config.toml
n_layer = 13
d_model = 384
moe_layers = [1, 2, 3, 4, 5, 6, 7, 8, 9, 10, 11, 12]
normalize_top_k = false
routed_scale = 8.66
groups_per_token = 1
lr_router = 0.00121
norm = "rmsnorm"
norm_eps = 1e-06
tie_embeddings = true
optimizer = "adamw"
beta2 = 0.95
batch_tokens = [32768, 65536]
seq_len = 1024
dataset = "wikipedia_en"
Below are experts of layer 9 (counted from 0) of a mixture-of-experts language model. Rows are named up (a neuron's input weights, with its number), down (a neuron's output weights, with its number) and show model dimensions 128-255. Each number is 500 + 25 x the weight over its row's rms, rounded and kept within 0 to 999. Numbers have three digits each.
Before each expert's rows: a language model's description of what the expert responds to; "comes before" lists some tokens at least twice as common just after its tokens as in all text. This comes from a sample of Wikipedia text that the model never trained on. Tokens count by the router's weight.

# expert 22
What it handles: The N after seconds marks in geographic coordinates, plus digits inside years and numbers, such as 42°58′42″N, 20(2)0.
comes before: " ", "5", "6", "4", "7", "8"
up0:528526515466451504517472469457474496481564514494500512487475474510516525456541488526490532549485504497510528493501516474495558501492502499510497511507456487532543492494482467531499484521453421512474453473460520490499498504508477508506486455500500478506485481518466519462486489490476495472496452496526519522491497511549493536495505488516515483511487500431469523519519507483494481546496
down0:475449536443514491538517462518520487474530474511513497496503472525471465517499446489505499414491522505498514511501500517406497490459536533519520476552523513502551536458511508510459495536516504498527496543482512497497468488530529460462494522517525506485503485491482505497488516501518500495495515531513510441495510489529513499456497512503513528503469484522515482479451477480528503477504

# expert 35
What it handles: Digits inside years, especially death years in birth–death ranges like (1864–1920); also percentages and name-initial capitals like K, Sch.
comes before: "6", "5", "4", "3", "7", "8"
up0:527537538495514528537519502491504450494526509518522508519470504544512512550514507515533507481486501487524521482487475472480546520446508505548485484557438507518465483530465483482491485490477520523501488503500512476532499510457499523517505486510492512480468483509456487538510519477526478530487468470481515502481545489507500517488482505523511455451498498511493544502555529496491476520519
down0:493524490513523522469496473460529494435460525475499507516485512506521489522442504469510475556490528565512485502505500546511471540548509500478512519536535505505456514478467513523544465496483507483483466488503494485519512517498508491482522494497502515518431487470493492528507472483521510496508482475464464533517490490512536515500493520543497495510464505518516508534526493525447524556499

# expert 21
What it handles: Middle digits of years after 19 or 20, parentheses in numeric tables, and time prepositions like until, since, on, before.
comes before: "6", "5", "4", "3", "7", "2"
up0:473504444482491512539485498531515482508518506471485506487516486524498504496506525500498508491529513510540484488563523543497512483480467473483476487527484488510550535518533497515476485503477536515512503498478498501507512487502515461473507504488517522542524480557489497467465476524526545537476504457502487508507529485503472474497530501527521460473489464514520518479483515514537517451496
down0:483502508526519481455504467459526527530474531531514535515510550514481513508517465499457541513540484515463498558492477558469523498506509494521457469529465490481524495483508524549507475470456494534495483546514473540468480442484467446464506510467466490494526506507472489540476520476539472495518455511529510454524506483491473488510495487519477538473521482496473525511500502526493510498523

# expert 49
What it handles: Articles and possessives before nouns, such as the, his, her, their, my, possessive 's, and table pipes between cells.
comes before: " ", " first", " \"", " film", " father", " mother"
up2:513482515474521495531530515474514494494462485474498526535485500567475479513487474504438463538489475484536519475489471498514485494542483480511545515445481475517499542531509502487496513498499531521484504488475544521516497495500529503493460535539497492483530478473468517544490509513478466528486469485479501517469517479489526517482521468453507511508504542507529556491506490548508495532486
down2:496485527540480529524498517539522494469541501489512522522516484483479478469523481444517498498479531516488521532517479541474440515530522463501502523477517491543495466498510465518524515479481522494452556466476497495507414456525541509528507511531520488494522490482509495482504466510524517515510470543524533496541444508499490507543548490510497495487483547534488479497492506509476470515524

# expert 24
What it handles: Nouns after a or the that take of, especially lot, amount, lack, interest, idea, concern, often in reviews and opinion text.
comes before: " of", "s", "ing", " to", "ed", " in"
up0:498481468499515506503455521548468500496543495503513527490519548502515522542496486529503513489460472518522493547534458453496498454461469525512476479512534488506497520523434511489505508472494517503533479497529476479456496479533495517491498488484487503494456515494471497489486494489469511537524529489470488504460477484525469478504571555501532500507526562485503489532447529525531494491515
down0:548494529534517490463476539472528479502459496523524496451514508542484533516517514521486545510540497493460453526456464454469527444526459472481522524497532493505524485494477502456510494495479493507483445489518464486514505514497527521543517504497492515492492475530464473485561548525495497499490486500510482498461507470491526475484486473502478490547482481502485499484413488518498449502486

# expert 47
What it handles: Past participles after was/were, such as purchased, buried, elected, and spaces between words in German or French titles.
comes before: "1", " by", " in", " to", "2", " with"
up0:464501482518484551505504478529466490520510534478451485483503511468523506515485527503485417542475435502503508489513510532515492493502509494481535508487546478489486522513508541524446494469490522535498505543472448520526528475506532457506454487500484497490527544461501531502501487531493535525521482492495471538537529475505507550474507541488446509540503523491492487493479489485510506502515
down0:544508507492519514530517484493508498507514504487516512508531450500443525514496520497455494512476541485507545511492520481503481485512511482511492503492523491497546523447513468546557471549527502535532508490515476525496501481488517469509505483477516503541533468466509533504534540485475504438468481513466489521442489500509508497488465511544504507486488535509471508475527541500543518494512

# expert 7
What it handles: Opening parentheses after dates, heights or taxon names, as in "(age 20)", "(6 ft", "(Linnaeus"; also until, what, to.
comes before: "1", "age", "2", "aged", " Place", "born"
up0:519525505507503579477491496476516494472489501489485518512513492528513496522509534494479462498507422464530517559527528527511507517494451479496522514483493459468507540490461495505501538483506549468495500496451509517455516504450485457494482541471550488501480512488498563467503494483471463537499470488486513538501492467509534478502513497506535514541495488472493467519497453482544506486494
down0:439486504515531492500490497482503454515522506520539499537507518478488521515486443493515474455512487519487478492535470506491460526450532515550501458471505509509514483489463496495510509487486532496458535508453508500495446497475498531496510505500525516546502458529545497471454521483511462517568464512523532496530490479498544508491471465511509511512499497499459460518530557549522502527475

# expert 15
What it handles: Prepositions and adverbial particles after verbs or nouns in prose, such as in, up, on, from, throughout, across, including "up" in upcoming.
comes before: " the", " to", " a", " with", "load", " his"
up0:501524488486536526483490484531496444487549501478461506471555514472499487521500537565524507520534487486505528508501495492533518545499492546474506494511507473464504471459494494470471517518520543479481471482510523525506525504513489483455538523528478530538509497460499524497581505492553498493483500486493469498480510492474486524498506514477487506524528536481449511516502512472490495497532
down0:534504501500518464494514504496475495511532498478518491483530456485482477470485519531491480455530492496530495505478464480455522485475515498458471520462477484425464447446514448537489495464477532554506545517512513541491507501503490476487500471459515483522501516506501535509529527496505509474489547460510489483480551499469451495492489502504523499507535461469463485489456487545509452475479

# expert 63
What it handles: Word-final plural or verb endings s, es, ies, ers, and "es" pieces inside words, such as structures, pubescence, assess.
comes before: ",", ".", " and", " in", " (", " of"
up0:482520494476481547533506458498487518478495500471550481507499515501465504478541502519493475495491525463439543471489485526456512500467515430471478526477452536500509501533435512534490500520482459508470507523543515483488537473517484511537526468498550521509526537479514503447523551509517478500542488506526461528488485532515549524466512539472502475512484504518485524534485491526493457490497
down0:522454474511477516538508515509488489528526470486491470546478510482532501464493521535547474513498547471493497503483477501508533473535542479509540488472515507511524478476508504505534537536517477494479535518524481485510507491527465463502502472508517513540460479513503482474540513503509483502540474476435521484463469509462561485491482466543506476512539517496518523484507509506485491518485

# expert 32
What it handles: Dashes inside tennis set scores like 7–5, 4–6, plus relative and clause-opening words such as which, who, that, because, they.
comes before: "6", "5", "3", "1", "4", "2"
up0:435465507484523500533515546472503490506492515491490500493529494512472506503513534475488475479487507459489540490480520456481493446465528548512517506507533509487508479527492537484514512524512506492530494507540522520505506526503471500481496481561529493501526482462484494540484486566529496485502480540539468506482516449483491501448536446462469526491496511533487539526463541492504502483487
down0:540505498508500529462509482526513517457513514494525540487489485490447464497497531508490519530506520505519524460457511482523497502461507533552515487513531533513492505513492511459485516514531528520508435508485517484456477495528539493505519479527487503477493493466532534544525538493485442458482520467505499481509520487490506477494485512495510493530489512473501521473560506524481513519510

# expert 52
What it handles: The digit 1 that begins four-digit years after in, parentheses or dates, such as in 1966, (1926–; also late, aged, stated.
comes before: "9", "8", "1", "2", "7", " episode"
up0:477513507499502484470455504467485515473440495463494518548506516530503483454511507509456502544491470508514482459487485491469491511507472519516472500514516473517483514539522502514474538461525520453486490519498495513492484501501539450407489492485469485522513454499477526469479507490498499535520497514513468494512478484491499516485507509486482514504502531506496498552530488518487497498527
down0:508511559511486467491485505512513507496492481479566476470482484539553473514478524489500508527468527524499479543508478534508465479532517480507550523490543502518488518521429502531531471479523516488509538511492504499492489528514480558477500478525509489496475498535558520521488516478526480505480474513491511449522481466429507528488490503559488464512477520499460503490488477512523488515496

# expert 61
What it handles: Plural suffixes and column words in sports tables, such as Heats, FGs, Points, hurdles, singles, and pipes after numbers.
comes before: " |", "|", " and", ":", " (", " in"
up0:511506522486495462486514488506511499470517570527449538534471493468487511488504487524489467545494481535519512498493505460501517505510454432466501506496492492489480516486457526506513533521496454553441495495525493509504540469490484520496510536491522519521488492554475468496498471459511450477503514490485502497510437542502538480508498507496497538505477489469468510501499460547523508556497
down0:492503482518481457508470474479529475468546486496543480516511473473482500522476502466479507469562481437465535500530533502502499524465478520479490497466502484519470492497505523491491457493559538501515469463486525464498473495460491516504495486453479535487517491493484483484563522526511499529512472519509527497525460486487501475505462471508510486503493486518560488518530535497487492514482

# expert 59
What it handles: Spaces inside chart table names and dates, such as Ultratop 50 and Canada Adult Contemporary, plus reporting verbs like argued, praised, announced.
comes before: "2", "1", "-", "·", " that", "Billboard"
up0:491503450538485514471494478492481495478507490500492506506483510482499490547513484529515500532476517468510515479525495531511524526509514503476494475499485531507496498532542495485520483479569493525502434517498503491502515490474483470471494517503503549490453510534538506470550533470492455492475477506492562503507488543527496455488483473520504527538465506492503519469476483441517481521467
down0:490508508471519483481493501501528519506498509508485514497523492529505539532525525493481507528491461498532500512513472512501503510536498459484500533477485486502495463493484502501519532512532523549530499513521484452505481503525476518513474458505458448457506451500505547552482537450520508434505511468491533519483525519482474543524473482493511518485483477491433568502438507502485499493488

# expert 14
What it handles: Field labels and heading marks in infoboxes and tables, such as Following station, Genus, Kingdom: Animalia, Citation, ==; also digits inside years.
comes before: "\n", "2", ":", "3", "4", "ing"
up0:506536462522473477516484502472509470482508573501507536510528494557565500553528497509526563517497488491532515510504528519501487476454500525503430464512507488464494506530478466511501503489516496501508490548524491502510523505485485496475441543536521507514490498490507494467524461496529523518477510507482536511534495503521523517506538461477487486491474463472484514526509503492494526491488
down0:497480540526490493502535496512527410548489552519464477491508491521488463532493519514521525498496514476506507522525505508502478492505499496523478494487475499534519503495506514512489484495489490504516542526493508515505502478542470496497502499498504503499524550472483482523461510501515484494517490493516532521532514485485494524488467526511490508508520513486500500513491495498504479492491

# expert 53
What it handles: Spaces after dashes or commas in album personnel lists, such as bass – drums, plus CD in CDU, CDP and album contexts.
comes before: "1", "2", "3", " album", "d", " song"
up1:498483480482493486482468486511506506495540467486504486496524463470500524482488498526529468476529498503484513507466488492503495485553487484499549470539490464508491535494467508492520529481518513484493482491512552535457557526494524511465512514513521548500466502530482476533566524442453492478520533501463505509515522509462467517494476495462514462454494536515471495485474452507537546496491
down1:488466478492504496474489512489475529516507481511515512487547477496482520484541561518559473467523501492484464501478461454490474525484495504517535531488491509464496507506521520484489500493510493493503495511496487495510515499508521542500486488501531510454517496503515462538479493476472513491497498505498566470546456492486492509466482540462474468524481517448549507471465444520486490519497

# expert 13
What it handles: Competition names in football tables, such as UEFA, FA Cup, FIBA, and relationship nouns like relationship, dispute, girl, Spouse.
comes before: "1", "2", " Cup", ":", " Champions", " Euro"
up0:464529513466535540519505440541487490506479485491479513537502504504504528503480533503510506484495481536528453501540493527505502516493515479458467488464501482504461504480500449448480481456505471495516512505493499451501491486554503507503510494527488491537482503531498475511501487481487505476485529522544532467508515484477541484517509505467512536503540534482463486473504454511511483484514
down0:526499527496477463475490452477493507534493471505511458528486507511518481490521496523502476498532462521490453494457503506477501586523482498498485496535500521515516492421525484496483517493476443474500505496483491488526454484496530459499535504548502508509486478474485487486513520562542521520497487473488488533473508534499533528473533524491490508463507498520486518520509536508569537489501

# expert 50
What it handles: Pipe separators and cells in election result tables after Candidate or Votes, such as Candidate | Votes; also the and verbs in prose.
comes before: "%", "\n", " Votes", " Candidate", "|", " GA"
up0:508489501501488463443528541506476504464482525499506544528466494507517509485517512518501481511500485530504468508469482476546490487494502527501493509485451500483489488492487528488482524513485459508489478504546500520524503552526505499504519515500530519472506471494463486456543525503455496495528514516500531515492508498511448495566489488469488496545507509474476496479475535511513525527490
down0:483491520478539448501526482506475520503508461483487471518471485487505493472500490454492517480463465538495503472442498484528507490498491487489557476506530500522539503489499451492550516510526493509521495506460500464453460514571471543461513546536447499490540505497497475486532544517492466486536535469495485447487463483538496483527523496513480481483513493488520505526470490528501513511490

# expert 46
What it handles: Pipes and spaces between table header cells, especially in review-score tables, such as Source | Rating; also verbs like create, wrote, find.
comes before: "2", "1", " Title", " Ra", " Score", " Candidate"
up3:498477544507514507479480524451472533465458524526500529537497482503450524550512535486516481543501462502525485517548476489503476485513513493477493487490540466521472499479523523565519501485520498513492540518509486487465453500491477470527508492541492494477545484459520524522478499496457515499474479472542500531504506512520497506489523516499520502492515500514487562497497463464483504498501
down3:501514506491506497482503548463486478523494560500560505487488493472473507484503507507498516505469530546498502459514478478488478528504484470507477517475476500521487523512532476502505476492506489517497549450485530433526483465468502518505502491494462477555486483509496490506494465488489474516467499488446493536504520470506528492485497502499490522475480510498480477533445431545489500521526

# expert 12
What it handles: Consonant pieces continuing a word after a prefix like de-, in-, out-, as in de-sp-air, out-f-it, in-f-licted, Master-p-lanning.
comes before: " of", "ing", "ed", "ect", "en", "ish"
up0:509474485506513440563485483521540498456515524507516528469491472502524515522473472511496482500518497486510519473494464486491555503545501500526494530531465497516501488501470496488511526517467500531507498471511593488525492526469514471553509506526535484500468442462512528504492498491507513476447436442461500485539538534513478490501518450492505482485504533487537478508526466529448542471498
down0:466458530475524482544484490500486500478515493496493507527469508516532571490530511498493482438470475496494540501453520552467497468443489528538469518483480505482519505551484487466509502472490520515525511468512487474547517495460467521499508514492535514522458476509491515491491482512506496505493469460464537468520508501498467509526489532539513471517485508507489519507488477532462571475493

# expert 42
What it handles: Pipes, spaces and numbers in month or round tables, line breaks in infobox lists, plus take, took, gave, medalist.
comes before: "1", "2", " |", "-", "3", "|"
up1:497512521499510533501534504494504489556474486487536534524505491499478527492460509490519503476487457498481498490486535527497497489551496471558498516472532517454521503450477510478453505501436448492537462469486486466475517513482481444487497485542529538503505500484490532534471507546493522502482471511463447483512491498467461584444504534493541512515530500495464512522473502465548487500522
down1:528466494534518518478535523513517472544535505464491485547522475535505486483477464485493519520470485514478536496494481488465518468468505496511458518517542498495503489504481505519467475517467525515456486496510469493481509495492519459536428488505459498546500533527490474536481492488518489504503469478472503542525457519480504542505523483476484509489495450531468506446506533482509509539519

# expert 3
What it handles: Subject pronouns like he, she, we, they, plus the word piece "he" inside words such as rhetoric, heart, Rhee.
comes before: " of", "s", "ed", "ing", " to", "a"
up0:500524514466496487508510488512510535472498487533484526527483522481500519468493533470522507517493512476470498562482511504536485531507487484503553481494486459475498498495490512484475545538532466494472506489476529525491494460479494474485499486522480471548491484517451474463507479511508508498512511520501537493474471478452507554497510516509502510499519522479525490490532512511456504473472
down0:552480455512478527506529509507503495491499524553479489433522502517491529518476519499491477517499500520481463496537498496557488521527485520496485522499503501483491509522508497574498512469525511479492539493470456531528534498500496506488511487503498534479556505497481475504554515528511504496510457496479496528493518460492477506473478458564437474538527512469474507521468549538491487475481

# expert 55
What it handles: Land, property and place words such as land, Landmark, Road, Township, water, farm, and plural endings in building or park descriptions.
comes before: "1", ",", ".", " and", " in", " School"
up0:485540490515457418506515515492453501489497492516504534486468534514521540513513486536506511533480501475570530511515539539554559500512517507524476499500516495516526490521519487532499508518502488502498514494451519521479499500472495463511448461464502498539473532540490491518482509534508493462495490482505494516543512473481476493534492440466518483493544552526501500526470507465496486534519
down0:513524510492558542505503521502474467542504500493526511467516517492499497508496516488462532534492551471471477512510496528477535506476508516552492492508509482512445503475463474473500546497536498484532484515514470451477481500514506506547512461498468500513520499509516536468495503480497521495483507492491525500497536491474532491537522450503523499498471449527496524498508515455521524501490

# expert 45
What it handles: Words after reporting or authorship verbs in reviews and news, like wrote the, stated, argued, plus table pipe separators.
comes before: " the", " \"", " that", "9", "8", " film"
up2:460497503493463519489500482485485541513463500516532522506525507492546481487536463486515508516510505517469511459496494525491496542513503489493484465533491507512499511515471510458500536481513505500528518498530512501456480487526512470477515536527452557517516518503525480484501444457468466499507509507474511445531495505524545527481459486523499499497515512541507495520497513539520512508461
down2:507490476509517534440463478519493518497518485476473465497504484511482505500471490455480526477484498503459508522488519527471507529538457536519522500470525548501508456517505491501521456507474491518530457482515486495492453484490483476467499498493498523529522511504525523512502513483481521479505498500485513530467489488502485524545489481501455522544443477480505532472515493498476494479474

# expert 0
What it handles: Abstract and everyday nouns or word pieces right after a, the, his, such as reason, word, boyfriend, ankle, factor.
comes before: "s", " of", ".", "ing", "ed", " to"
up0:509542431425486515508535471473502502494497501482468517517543462453501533504487478514462526505508503482465516476471492522485510501463492510506530499491484538481540488518508481468471517519527493449503489539515501526476451488513537417495495514495541510500508523542433501480515448508530481489517474483523511503501528503492482483497475496510486565508523487509476512494478496502490480502530
down0:488514526482502487509517523511494482485507483465514492479496514527510480541509501505479447495542503516481495519484500547517493485535489514511468551470514472427497539471496461474533545484522500515488496484539492490547500509471505468464525530470504516500518452470502520505530485552545491487526481513451461506525497482488454508513501461517482488487457487514482470537518500511499530540494

# expert 9
What it handles: Digits inside years, ages and table figures, especially after "age" in birth lines and in sports or statistics tables, such as (age 49), 1965.
comes before: "6", "7", "5", "8", "4", "3"
up0:516489501502515526528495478491517498515507484513477500474469424524422486491509544487471461495507498494490512516561522496525457458490480502483528509488479467461473481507452481491499465503541486486542461485472501495519560511546533473513499520551510584501477495502501497533487486465471477479515538504509506515497500527491567482522523474446503513494419496525487507550480485483534558506522
down0:497499484479512515451484473542496531502527486480514472541569468524491520492511513488497492505536508483517523494479470499546495496490500484513463478457495570505509470526482505490522580523468469425505523484481494473483479443496518478500492496490489498496490534529442465514484512500466465484518441474483516499510497525479467531476540492486457459502492578448491465515498461479496499500457

# expert 17
What it handles: Middle digits of four-digit years after 1 or 20, such as 1932's 9; also relative words like which, whom, there, as.
comes before: "3", "4", "5", "6", " the", "7"
up0:479503435485479482547473524518506499543494491488471462507534475511495548502527515502498464507492457481487542534498481528514506494490489494477475511469530482474519518586520489498533464487490477483467481509467478502501467538483485445538511492535488490508483508492480481479467478539476514521542529491520502495495491455549513520576465483538496521532536524506472502482489512516444460516512
down0:515500488512493497507455529539519460478484520511455507531448478500511535527526499529535510508488487453467489520502526490490447466508490472466519531559496529503528505477465499482520498520546459496479534479525520500507466471487513508497493484445473507516470478527498525473503530497471486502500511489486516465501515497495476485494539469442495545530518520470508535501455464492516538480540

# expert 40
What it handles: Spaces, pipes and cell entries in wiki tables, especially review-score and track-list tables, such as Star, Length, Score, percentages.
comes before: " |", "1", "%", " Star", "Album", "Track"
up0:490488493476495524482488520475505483510461467493504513456520538480536430547494518466513501527509481508467526511511484526528457480480495474482527485493476513529502499523482535494546543548482488508514522525475483497513506481480474542498522546522510480521519496528547487488538474519501473475498477500495477447498526506494486495507490512477455505514501515518517486463440538519507512520498
down0:521572525548456495522528499489515496512483507466499520500508522496471503508539475514554482517500508518494493497499513485500485477491491500503537477454467481475501547477478584489475490520471509534483518516485532507506498488515509510502520493515490509475463505527485492505488496506513509524511483485507475484508511480504523506501512534481489490529512537454480508547481482532466519491505

# expert 6
What it handles: Single digits inside years, coordinates and scores, plus spaces and line breaks in pipe tables, such as 19'8'9, 51.2'7'99.
comes before: "9", "8", "1", "2", "7", "-"
up0:543474519527449528531434520515514498477495497462472507484505501517488481508484520466459455492499535507474452520539527513519446472506501508529500501485504464487472482494529469505496492519528546504494479519530458487525476498518511450495509488523509540490492466494521512503489508490510523461507559494488495546507486517517551466508503496522508541492479492515468469483463532533454485501567
down0:495493532482489485500523522497494496518491512501481484497574450513472494537460509469472505532504474478490501446558509483503526494496501518536482511472515534519503524506517538497487502494468523476495507532492465515494515520499498534499531492465505462513561497536470492484512484525467489495525532489490483510473542537522499495470488481555509532508504487483489462492459531507471492523475

# expert 30
What it handles: Pronouns and relatives starting a clause after because, that or commas: it, there, they, which, who, she, he.
comes before: " is", " was", " are", " had", " be", " has"
up0:506464500497498508505487490603496505491494534487479465488510497501519459500479503477526500514466479528506494565519516506515537501528538491521478503528494482518515472514493491517521484522498497458498479446481523460501509502517513495535479507528456521483533480468486491472481513509512507488511525522530512481502493493497548509463467490477478541505500478509522486502501510457499461595493
down0:476502513472483520566518489498514456471531520488502499493477480522483520483459515516485502512511485535492499499460521514521516506502515437477508523518503485510459495475530498486481509495509487480532505484513484480523528522531481488530497523463474457514521513525446474492539497472459542491502468537525509483491509446505528478479508502488485504510481506553470521491500509518546449553473